Weights of a small mixture-of-experts language model, trained from scratch on English Wikipedia.
Size: 13 layers, width 384, vocabulary 8192.
Experts: 12 experts in each of 12 layers, 256 clamped SwiGLU neurons an expert, a sigmoid router.
Training: a variant of Muon for the experts, 7923 steps.
Below are experts of layer 9 (counted from 0) of a mixture-of-experts language model. Rows are named router (the router's row for the expert), gate (a neuron's input weights, with its number), up (a neuron's input weights, with its number), down (a neuron's output weights, with its number) and show model dimensions 192-255. Each number is 50 + 15 x the weight over its row's rms, rounded and kept within 0 to 99.
After each expert's rows: a language model's description of what the expert responds to. This comes from a sample of Wikipedia text that the model never trained on.

# expert 5
router:82 45 37 26 68 49 72 74 54 58 19 42 47 54 62 36 34 56 46 58 48 57 59 58 42 34 47 38 62 57 68 23 40 57 49 46 55 33 48 60 42 47 28 29 56 55 79 50 58 59 46 32 73 36 30 44 58 61 42 39 36 42 43 78
gate0:59 58 54 33 79 49 62 53 23 44 70 66 48 41 73 30 55 15 48 42 46 41 44 43 57 36 44 78 73 46 42 37 47 23 50 72 59 46 23 69 40 52 74 38 32 19 65 57 54 55 47 54 41 53 51 51 58 44 46 61 64 49 65 32
up0:53 32 42 65 67 49 45 74 44 18 46 41 32 36 66 36 61 83 34 64 68 60 47 64 47 14 39 77 38 49 65 25 30 49 49 78 57 53 65 53 56 72 26 48 35 25 62 85 52 54 68 81 60 36 52 65 61 44 75 50 46 54 46 52
down0:61 64 53 34 54 47 40 50 65 69 68 38 71 66 58 74 57 28 60 37 29 55 49 85 63 70 52 44 77 38 34 49 62 41 24 59 45 48 74 69 33 45 31 63 50 36 66 38 57 42 32 53 52 17 64 36 54 45 62 66 44 57 30 58
gate1:62 77 72 63 48 57 68 73 49 28 44 50 68 67 61 47 51 18 47 62 46 38 52 42 54 52 58 52 97 32 55 59 56 43 68 48 56 73 60 19 38 39 16 39 61 47 59 40 21 39 55 53 47 39 47 35 31 49 69 56 54 46 66 67
up1:63 70 62 62 47 53 62 73 37 27 52 51 55 69 70 57 41 64 64 51 48 31 50 48 29 64 56 49 69 20 57 72 63 50 69 50 31 72 42 23 48 31 27 46 61 54 69 58 34 37 30 30 45 52 39 46 41 44 61 52 47 47 35 50
down1:53 25 67 50 55 69 41 71 24 62 58 32 63 42 77 69 63 65 60 54 50 36 32 56 48 75 23 69 49 58 39 14 71 39 57 30 38 48 69 47 64 53 47 56 66 20 25 33 40 57 32 67 68 58 41 61 50 33 48 40 55 40 66 79
What it handles: Full stops ending sentences, = heading marks, and line breaks, especially in species taxonomy stubs, such as family Cleridae., ==Homonymy.

# expert 4
router:77 58 32 51 67 67 66 50 33 57 57 48 53 70 61 42 43 54 79 50 52 39 53 69 19 47 43 73 29 66 54 63 63 63 39 64 58 57 37 58 55 35 59 16 62 81 57 46 32 36 55 46 61 60 52 52 62 36 52 48 60 70 44 54
gate0:58 54 81 38 72 46 54 62 50 47 40 62 65 63 55 59 55 45 50 36 79 37 39 60 44 20 42 37 54 49 65 49 34 51 61 84 40 57 48 64 54 43 57 38 57 29 39 53 26 41 57 51 54 34 37 45 52 47 64 68 75 28 61 80
up0:52 43 59 61 84 44 64 65 51 22 56 65 60 67 60 63 57 39 43 50 89 52 30 54 59 25 72 45 47 66 72 65 60 66 43 64 03 35 30 09 54 39 67 48 48 49 56 67 29 60 68 52 26 35 70 49 57 49 53 77 65 32 47 67
down0:42 33 64 74 23 59 60 58 55 58 66 62 23 39 36 72 59 69 61 23 39 60 61 46 59 38 52 48 50 55 39 36 69 57 69 50 21 58 31 51 58 78 44 58 52 48 76 45 49 47 50 18 71 40 27 56 65 53 44 83 63 38 29 52
gate1:50 41 42 22 36 27 82 51 45 46 66 62 49 52 57 59 36 33 56 55 38 60 49 60 42 59 42 83 31 52 37 59 60 27 30 77 50 36 53 56 46 74 34 63 45 42 37 47 31 83 56 61 40 66 53 34 47 28 68 61 45 38 24 42
up1:33 50 32 65 14 36 33 36 59 36 53 48 22 89 48 58 31 56 60 49 60 56 76 35 63 39 49 59 35 40 40 50 42 45 48 63 36 48 71 72 23 53 37 73 26 60 63 66 62 51 25 10 22 49 44 15 70 33 68 56 50 51 56 61
down1:54 26 51 42 52 51 59 60 39 59 76 49 40 56 56 52 44 71 36 27 42 56 36 47 74 69 68 51 59 65 52 45 72 67 44 44 52 53 21 32 52 43 56 42 57 59 62 62 54 39 74 65 68 47 52 73 55 54 34 85 37 45 64 48
What it handles: Quantity words like many, several, some, few, and inner pieces of longer technical words, such as clinical, ethical, extensometers.

# expert 10
router:56 27 34 46 65 48 40 47 27 50 24 76 42 36 45 21 32 57 58 46 60 60 40 61 16 62 34 61 38 61 46 52 70 48 49 70 71 49 31 51 44 38 39 55 64 52 52 58 59 70 31 42 66 07 50 39 58 50 69 54 47 66 76 57
gate0:40 70 61 59 35 64 50 48 64 57 48 53 50 48 60 34 50 64 60 47 37 59 45 60 62 43 32 38 34 63 43 62 30 69 31 85 45 41 42 30 23 59 49 92 33 55 41 76 31 45 40 45 42 30 48 40 69 32 33 47 52 56 48 32
up0:43 44 28 61 62 52 52 28 69 39 51 58 53 73 41 60 48 62 46 64 63 32 34 20 51 60 63 56 43 48 33 69 33 33 31 53 24 61 40 50 67 14 55 26 40 43 55 44 39 60 58 55 57 52 40 51 71 69 62 26 51 59 24 47
down0:51 51 61 53 32 28 36 37 20 45 44 15 14 14 42 14 42 31 65 41 37 57 64 45 52 63 25 57 34 30 44 48 55 55 48 29 41 52 64 62 41 56 55 39 81 48 59 49 49 36 37 43 52 73 41 48 66 37 55 78 45 36 74 60
gate1:54 38 32 66 69 88 52 62 11 60 46 27 45 52 58 36 44 20 58 50 59 47 60 49 57 50 35 46 45 56 47 58 30 39 65 51 43 38 30 38 32 58 60 36 44 45 46 32 52 62 67 57 77 51 56 45 32 54 56 43 40 48 56 62
up1:65 29 52 78 64 69 21 44 24 36 31 37 31 50 43 66 48 31 55 46 66 60 47 52 51 43 49 41 50 39 33 49 39 13 48 35 40 47 29 38 49 12 56 40 42 42 52 20 45 48 56 65 46 27 35 30 52 26 41 68 43 60 46 83
down1:50 35 64 46 67 25 54 03 77 49 48 47 90 39 47 59 35 64 33 21 49 49 59 47 40 60 80 24 31 69 31 62 63 65 43 41 55 52 70 53 38 75 36 30 54 56 51 53 50 59 77 59 23 49 35 67 40 47 42 54 25 64 64 63
What it handles: Pronouns, verb endings and family or office words in biographies and plot summaries, such as realizes, tell, father, President.

# expert 9
router:50 44 50 12 63 78 61 60 39 42 34 39 45 24 57 33 54 43 54 44 44 40 71 80 28 55 68 42 37 46 76 24 53 51 37 58 82 39 39 44 54 56 73 29 46 46 57 48 39 59 59 63 34 58 51 62 43 43 66 68 32 60 36 40
gate0:61 60 58 42 71 60 55 09 39 41 28 46 40 51 73 46 69 26 39 46 56 29 38 27 47 55 45 63 13 78 70 70 24 68 48 31 44 35 63 63 34 40 56 53 40 51 33 34 42 54 50 41 01 49 47 46 61 39 33 65 70 46 46 44
up0:57 46 62 53 39 47 50 36 65 33 51 54 26 68 28 37 41 76 54 43 65 49 49 50 45 53 38 74 73 49 43 56 43 34 58 48 66 49 48 53 51 59 49 42 38 59 58 46 63 53 46 49 63 32 43 60 71 37 58 07 65 40 65 77
down0:50 54 63 67 26 41 51 66 59 57 37 39 59 49 33 65 58 48 57 70 48 43 72 70 48 26 67 27 45 99 35 38 69 48 49 38 53 29 22 55 71 51 46 44 48 27 86 67 47 48 56 76 44 51 43 52 30 38 45 63 49 48 21 29
gate1:83 49 42 65 36 52 47 35 44 45 17 63 73 67 56 22 38 49 52 46 70 76 26 55 42 37 77 68 40 57 40 59 32 42 54 51 29 62 34 60 60 35 57 54 53 67 67 47 55 70 36 65 18 66 41 48 48 40 46 69 47 62 46 26
up1:74 65 69 63 59 41 35 48 39 27 41 51 56 53 25 24 26 55 45 40 67 71 44 54 30 46 67 56 37 58 57 59 62 72 13 66 56 68 38 47 50 33 45 40 60 61 59 45 58 54 34 52 49 74 28 40 33 22 46 46 24 51 62 32
down1:51 61 63 42 30 60 38 52 37 78 73 67 59 78 48 40 63 14 71 46 41 31 48 45 63 54 70 54 50 39 28 28 54 48 35 20 65 52 51 61 34 59 47 75 43 64 48 61 31 55 60 54 35 72 19 58 50 58 65 66 57 31 49 56
What it handles: Words in sports club and season articles, such as football, League, Cup, club, season, and pipes in team statistics tables.

# expert 11
router:82 72 51 48 64 64 38 49 57 62 59 27 77 59 59 33 24 67 56 40 29 57 64 49 37 50 42 61 36 48 45 44 56 32 47 37 59 39 59 71 32 55 56 73 49 79 52 41 34 57 49 70 34 51 16 38 53 44 44 40 32 21 71 81
gate0:56 42 56 13 84 24 52 35 59 34 43 39 53 32 47 17 76 48 42 32 60 76 55 71 40 73 39 63 50 50 77 76 78 47 40 32 58 49 53 42 68 68 56 43 33 19 57 27 55 74 51 59 56 37 64 41 37 58 39 60 57 41 60 25
up0:39 45 50 50 55 49 60 38 61 33 70 45 43 37 43 44 44 37 31 44 76 77 74 48 64 50 49 47 51 59 36 52 70 33 24 46 46 67 37 44 37 55 54 49 36 51 51 34 37 48 65 78 46 32 44 32 35 41 37 66 46 62 93 56
down0:30 51 28 68 64 51 25 55 47 39 77 63 29 49 63 69 24 72 36 58 66 47 47 50 71 60 61 36 67 56 54 49 63 52 60 30 46 57 51 52 56 67 51 35 55 42 43 31 42 66 24 50 43 68 34 48 47 39 47 74 77 71 35 72
gate1:55 55 55 72 56 66 69 46 43 61 56 40 72 28 79 52 43 61 48 37 67 50 50 26 36 48 22 40 60 46 55 35 47 60 36 66 57 99 49 53 35 68 46 60 59 34 35 61 85 33 54 51 50 40 30 38 56 47 21 54 54 61 43 47
up1:56 43 44 76 43 51 61 39 61 50 96 79 57 60 66 54 53 51 43 44 45 13 39 03 35 49 38 46 45 67 37 25 49 49 56 63 40 76 21 37 57 50 50 65 44 42 56 73 68 40 47 64 43 34 51 71 60 30 49 61 39 41 40 57
down1:57 61 08 29 54 70 65 47 55 55 35 66 27 36 43 57 44 22 67 41 55 49 61 60 53 51 43 39 61 47 64 57 43 36 62 60 63 08 64 50 56 28 64 46 81 42 67 50 63 46 73 70 45 50 35 48 30 63 35 45 38 38 59 26
What it handles: Commas, quote marks, semicolons and colons separating clauses, list items or place names, such as Daytona Beach, Florida.

# expert 7
router:68 61 62 59 58 65 57 43 52 21 46 61 54 27 72 48 43 50 54 57 72 72 36 67 50 49 35 46 32 41 43 55 33 38 33 65 67 78 60 71 58 76 53 26 46 70 46 59 40 38 30 59 57 20 51 36 19 51 46 67 46 49 71 44
gate0:63 42 69 51 49 49 57 45 53 52 48 81 72 42 33 42 38 31 21 12 56 52 45 72 27 75 45 52 37 52 47 65 33 59 43 50 57 51 30 48 49 50 34 36 67 31 35 58 49 53 49 58 61 25 57 44 43 38 51 43 63 68 61 38
up0:33 40 82 63 52 56 65 56 67 32 53 52 59 32 24 49 42 30 30 34 59 48 48 73 48 68 37 45 58 53 36 46 19 52 44 52 47 39 17 43 50 54 41 24 41 28 28 61 51 56 34 65 60 16 74 33 21 51 61 58 61 54 59 29
down0:47 68 58 51 41 38 53 33 48 29 24 47 71 60 41 46 73 50 53 40 44 50 55 37 61 51 32 44 55 46 55 50 33 42 53 62 47 47 56 52 34 50 39 69 46 58 29 57 53 50 74 12 56 43 29 58 54 56 72 46 27 39 63 70
gate1:54 61 38 49 50 46 65 71 70 50 59 47 50 43 46 53 59 28 58 31 60 63 56 58 63 68 58 68 45 46 62 42 44 52 45 72 45 40 67 67 58 19 42 42 41 54 26 35 48 52 56 75 54 45 48 58 47 08 75 42 40 66 75 46
up1:72 57 19 73 35 42 79 33 76 42 59 48 52 49 37 52 58 42 63 57 57 39 52 61 61 46 69 57 61 67 54 31 45 52 63 69 62 30 47 63 49 38 48 37 52 38 10 56 50 42 56 59 49 32 43 75 61 13 68 40 57 55 68 47
down1:46 61 44 69 21 47 51 47 59 38 64 51 31 51 34 65 78 43 52 47 55 56 50 55 42 79 26 66 35 47 52 52 52 88 39 18 32 88 83 58 46 54 42 61 48 32 66 37 53 54 35 40 58 63 35 90 30 52 30 56 47 65 78 64
What it handles: Pipes, double spaces, colons and list dashes in tables and infoboxes, and field labels such as Born, Coordinates, Preceded, Genre.

# expert 0
router:53 66 15 45 47 77 48 67 52 42 63 50 63 33 58 67 28 64 28 38 68 29 36 53 44 45 64 54 57 44 51 56 59 55 23 46 59 42 37 23 50 53 55 35 63 65 55 46 88 35 31 51 54 44 35 37 13 70 52 53 64 47 51 51
gate0:35 50 55 26 32 50 34 48 34 35 39 56 19 00 70 45 37 31 49 39 53 40 42 51 51 72 52 33 71 41 61 68 53 50 50 56 73 51 28 28 49 69 61 51 47 79 71 43 42 54 44 51 74 55 57 39 35 21 29 26 53 52 87 70
up0:42 53 53 19 41 78 22 63 37 33 34 33 32 26 65 36 42 54 80 67 69 41 63 37 52 71 46 42 67 52 59 50 57 48 36 70 58 62 45 22 40 83 67 44 37 46 56 43 44 53 38 39 59 51 45 40 31 42 49 32 79 74 58 66
down0:61 56 54 56 54 71 38 41 33 51 54 76 53 44 61 64 56 59 55 46 58 16 31 44 44 58 31 51 60 52 62 56 40 50 42 58 62 64 29 63 30 53 50 78 31 49 24 27 38 72 54 37 80 52 41 70 56 56 59 39 23 42 30 55
gate1:66 49 61 32 49 57 55 44 34 71 40 57 73 48 32 68 49 42 28 50 28 54 66 58 39 44 37 37 58 32 75 70 72 61 40 57 54 46 47 33 37 74 23 51 56 53 43 58 30 57 40 54 48 46 40 62 30 42 56 53 58 52 53 47
up1:32 27 48 40 50 57 26 45 73 68 62 81 40 31 49 38 43 32 48 69 45 30 58 48 52 66 72 44 48 48 94 66 55 58 62 61 24 39 38 64 39 49 48 73 34 51 52 58 71 60 65 58 75 36 55 37 41 38 36 43 48 37 60 43
down1:37 68 41 53 33 57 50 25 53 64 62 48 44 48 33 35 55 36 61 30 59 66 57 45 50 71 52 60 66 78 62 39 66 54 36 68 49 52 44 50 46 46 28 51 66 60 33 69 55 36 29 48 79 47 17 74 46 65 35 71 62 51 55 49
What it handles: Determiners and possessives opening a noun phrase in descriptive prose, such as its, his, their, the, whose.

# expert 3
router:68 43 36 62 69 35 61 57 27 82 34 65 73 74 68 46 43 48 45 55 75 48 81 62 74 54 31 57 34 29 71 55 64 33 65 60 67 59 28 74 67 62 35 64 45 50 73 34 43 27 48 67 51 20 47 54 51 57 65 46 46 43 44 78
gate0:64 41 39 57 66 63 52 54 42 38 48 67 57 40 83 35 30 55 42 63 61 37 43 45 41 28 25 58 63 43 30 56 56 73 47 51 46 38 54 64 53 51 60 50 82 53 64 30 48 64 61 25 46 42 51 42 53 31 57 30 64 86 53 52
up0:33 30 62 59 56 64 53 57 29 42 33 61 56 38 82 41 44 55 59 54 42 46 50 56 61 59 43 58 47 63 45 78 34 64 78 77 37 84 52 72 48 73 58 53 39 47 58 70 27 39 69 29 35 48 45 21 16 33 43 40 68 57 55 48
down0:46 26 41 66 62 33 40 50 24 70 52 52 45 54 43 55 64 35 62 47 49 40 36 44 56 36 75 54 61 47 55 28 61 79 48 45 56 42 37 58 42 42 51 64 51 19 87 61 40 51 62 41 47 52 60 52 44 23 74 57 42 79 39 66
gate1:73 26 60 43 59 51 65 45 55 50 12 70 60 65 52 51 50 49 50 61 33 09 65 27 42 44 66 45 25 51 64 35 61 43 72 42 49 52 58 53 46 54 42 46 32 55 41 42 66 70 55 53 51 62 53 50 44 65 50 25 83 33 37 28
up1:71 30 44 44 73 53 65 56 46 47 62 52 49 33 48 47 46 45 56 44 63 37 94 51 57 49 41 60 14 28 75 36 39 51 68 60 51 34 41 53 50 63 55 40 31 58 30 27 45 48 47 62 70 37 54 63 42 56 57 49 53 61 52 41
down1:46 39 68 74 44 78 14 64 37 45 51 54 56 37 45 68 35 38 55 51 55 44 35 60 68 45 72 41 54 24 42 33 33 56 65 47 75 42 51 59 59 47 35 36 64 38 53 70 46 42 49 50 51 56 65 47 61 48 50 49 56 67 19 46
What it handles: Prepositions in, on, at, to before places or dates, and year numbers or place names after them, such as in Poland, In 2011.

# expert 2
router:50 49 32 64 32 43 40 81 55 60 69 57 45 62 54 30 69 68 46 33 75 73 70 51 38 60 37 79 61 59 31 34 44 61 48 70 62 55 58 49 31 37 39 43 77 30 48 56 78 58 47 78 33 49 34 38 57 55 71 31 44 32 63 59
gate0:73 57 60 53 42 18 27 76 69 49 50 55 48 49 51 43 36 53 68 41 30 34 49 36 40 51 54 98 65 48 20 81 47 76 49 56 19 43 56 23 56 50 40 55 55 71 57 26 55 63 48 71 68 50 57 67 44 49 48 69 47 47 19 31
up0:70 55 43 42 32 49 58 63 56 51 42 63 62 65 72 48 55 60 59 71 48 61 27 44 52 53 47 81 57 64 73 30 53 57 42 77 48 46 47 83 45 60 49 63 81 53 37 56 55 58 43 51 13 64 48 61 83 63 63 75 62 25 49 61
down0:73 46 63 45 41 38 34 46 54 51 42 28 53 63 38 56 71 56 28 46 90 51 59 48 44 79 30 45 60 45 38 24 68 62 54 56 51 51 37 42 52 44 56 50 55 36 74 71 44 47 37 27 80 35 45 44 37 35 59 49 42 68 59 51
gate1:26 25 15 44 77 50 44 39 53 59 46 47 00 60 47 41 48 84 66 55 44 39 55 50 58 62 70 32 25 40 42 54 44 22 31 46 44 49 80 32 49 50 50 52 54 46 51 52 58 51 56 79 47 46 44 45 42 61 37 32 61 58 58 56
up1:56 33 58 39 63 42 31 54 62 50 43 25 26 16 40 94 52 74 41 57 20 45 49 69 35 67 43 39 53 56 37 59 48 40 65 56 48 57 36 23 22 41 52 41 52 64 47 52 67 78 45 56 33 64 48 81 44 38 51 37 53 41 47 70
down1:57 32 42 32 64 39 19 46 59 33 47 40 56 24 47 45 46 31 72 48 15 21 38 51 53 43 57 84 59 54 51 39 59 41 55 45 49 54 24 66 59 50 43 25 55 59 59 69 40 70 45 52 75 19 18 33 22 39 36 64 68 49 62 54
What it handles: Pipes, dashes and digits in election or ranking tables, plus mid-word pieces of place names, such as Kowloon, Whitecourt, Drayton.

# expert 1
router:41 41 56 49 48 87 73 42 36 41 50 64 28 38 54 69 28 50 61 31 61 22 44 59 79 66 39 61 48 51 21 50 41 58 31 72 87 64 46 59 56 53 60 39 34 54 46 58 58 52 35 55 46 62 31 37 65 39 84 73 66 64 44 55
gate0:07 50 28 53 32 48 40 50 56 35 42 35 65 59 54 50 50 45 47 74 64 15 51 63 55 48 50 28 57 61 48 52 59 49 19 47 55 48 76 48 55 61 40 35 00 75 25 43 60 33 58 62 47 47 26 39 44 46 22 84 64 38 87 58
up0:64 51 55 48 47 68 54 39 71 55 37 44 58 72 41 58 65 39 61 47 41 26 50 38 52 57 36 56 61 31 65 22 55 63 26 67 77 34 56 35 35 58 50 53 27 60 29 51 67 18 73 59 43 48 32 56 18 44 57 42 31 28 73 42
down0:38 31 48 36 52 45 58 50 64 62 60 56 66 50 57 36 21 57 34 61 54 41 36 54 27 42 64 41 40 51 38 60 51 55 78 57 61 21 83 38 59 35 58 29 55 59 29 42 49 54 40 81 48 46 61 50 35 31 43 60 71 51 38 44
gate1:69 17 33 73 51 31 34 60 47 37 51 47 25 47 68 44 33 44 39 50 32 41 61 26 70 52 36 76 66 63 39 49 54 35 87 54 59 53 52 57 31 49 55 40 67 60 68 78 58 63 29 31 43 68 53 48 32 27 45 55 39 53 27 49
up1:59 54 54 48 38 59 44 79 57 42 66 55 39 24 36 41 73 41 70 46 46 57 61 74 60 68 46 65 64 50 55 46 55 49 53 68 44 25 32 62 57 72 50 39 74 63 42 39 38 50 44 69 91 62 47 41 65 30 36 47 44 40 45 70
down1:19 50 63 40 54 53 61 56 56 64 68 29 55 38 18 27 54 39 51 43 50 45 61 62 50 60 71 44 66 64 60 50 40 64 40 44 55 65 74 26 64 67 32 25 56 40 59 53 31 71 56 66 52 76 59 69 47 57 45 20 53 52 41 54
What it handles: Opening parentheses, the article a, capital-letter codes and braces in infoboxes, tables and formulas, such as (ARIA), RS_{184}, (JSmol).

# expert 8
router:38 42 21 36 36 85 54 70 52 81 40 75 50 48 49 53 52 69 68 62 57 58 40 65 28 71 25 32 34 38 71 14 58 37 42 54 52 80 52 53 60 61 07 58 49 68 59 40 63 41 55 52 47 35 51 45 51 63 40 29 70 22 66 40
gate0:57 29 68 43 63 50 67 47 66 44 61 63 50 65 37 63 53 48 71 60 56 44 76 42 54 47 41 50 68 26 63 52 53 19 29 48 30 71 44 45 31 99 41 36 56 36 53 53 36 68 61 46 43 68 60 38 52 55 22 18 70 58 64 36
up0:60 55 52 50 58 43 57 33 57 54 63 52 53 38 41 49 57 33 62 71 44 36 71 63 51 46 61 48 75 27 76 62 34 27 30 40 67 42 54 36 54 47 29 42 55 35 56 45 55 68 63 19 72 86 46 71 53 27 49 38 51 43 40 20
down0:57 46 44 48 39 75 56 27 55 52 49 46 59 53 39 64 62 64 79 20 55 69 37 44 49 16 33 66 74 40 69 68 65 37 39 52 48 71 51 23 61 66 74 61 64 70 46 66 52 82 61 69 48 70 13 27 48 58 30 32 27 79 53 80
gate1:29 45 37 50 43 62 52 46 51 71 55 67 71 50 50 55 50 69 64 48 64 34 39 50 19 26 45 30 43 64 52 51 33 66 69 41 68 47 57 53 52 65 47 46 63 53 30 28 54 60 41 50 33 73 61 47 33 37 60 67 34 72 73 70
up1:42 45 63 45 67 74 34 34 64 55 36 56 55 65 56 76 68 61 44 35 55 53 45 43 41 64 42 54 35 43 71 58 34 55 29 41 52 34 60 42 46 71 37 53 32 54 37 29 62 45 47 61 29 44 51 43 67 54 68 44 88 68 57 29
down1:57 65 83 66 24 54 80 62 51 58 28 52 45 53 43 54 74 33 53 44 21 49 30 23 26 64 51 53 46 16 52 51 42 27 70 59 46 59 40 32 44 44 67 63 64 38 27 37 50 81 49 25 35 40 34 78 63 64 47 49 39 39 41 48
What it handles: Surnames and surname pieces after first names in credit lists and sports tables, such as Smith, Jovanović, Brabham, Irving.

# expert 6
router:35 73 58 57 55 80 55 38 28 56 51 59 82 18 60 52 52 37 32 38 47 66 75 68 54 64 29 62 43 35 68 53 78 48 43 52 41 44 31 44 67 75 61 66 41 49 62 53 78 59 39 51 47 54 52 65 38 33 61 56 52 56 47 70
gate0:67 44 27 36 23 55 60 36 59 58 62 62 48 53 28 52 74 52 51 49 38 52 63 41 40 53 34 66 34 55 76 42 83 20 54 50 34 32 58 34 72 66 78 53 61 41 33 55 59 55 59 62 64 69 64 64 32 52 42 34 37 21 57 82
up0:59 51 55 33 54 43 84 53 45 52 43 45 62 31 75 17 40 24 36 42 25 41 46 24 37 61 35 36 38 50 51 20 60 13 30 49 63 74 95 72 50 53 66 45 61 44 64 68 43 78 42 69 38 55 41 59 58 52 53 47 45 65 69 70
down0:66 17 66 48 59 67 45 45 42 42 22 50 65 60 50 51 37 47 50 61 53 69 44 69 61 57 53 24 42 34 36 50 67 30 57 58 22 36 48 63 49 47 51 29 65 74 57 21 35 52 31 55 58 49 67 42 28 69 30 25 55 29 43 25
gate1:71 68 35 38 59 61 71 61 46 45 37 68 53 53 51 35 71 33 45 34 49 35 44 63 65 14 31 39 54 54 43 50 41 52 75 74 38 47 47 62 42 38 53 42 72 62 54 53 59 30 64 74 27 64 51 42 83 48 79 44 68 65 59 50
up1:68 33 25 69 41 69 55 68 38 42 32 54 62 38 30 74 66 29 43 63 56 38 60 31 59 46 55 37 49 39 52 69 57 29 61 68 38 26 46 79 62 45 40 59 74 40 63 76 71 55 70 50 19 66 50 17 48 30 59 43 55 59 45 36
down1:37 56 60 50 48 42 47 43 39 44 62 68 37 66 45 56 66 48 43 49 44 65 50 72 46 29 37 54 27 65 48 35 40 55 24 30 64 44 61 49 42 56 58 40 45 23 51 60 37 72 45 51 35 35 43 61 56 61 27 40 73 41 46 62
What it handles: Pieces of aircraft, ship, car and military names and terms, such as Corsair, Supermarine, Navy, Air Force, engine.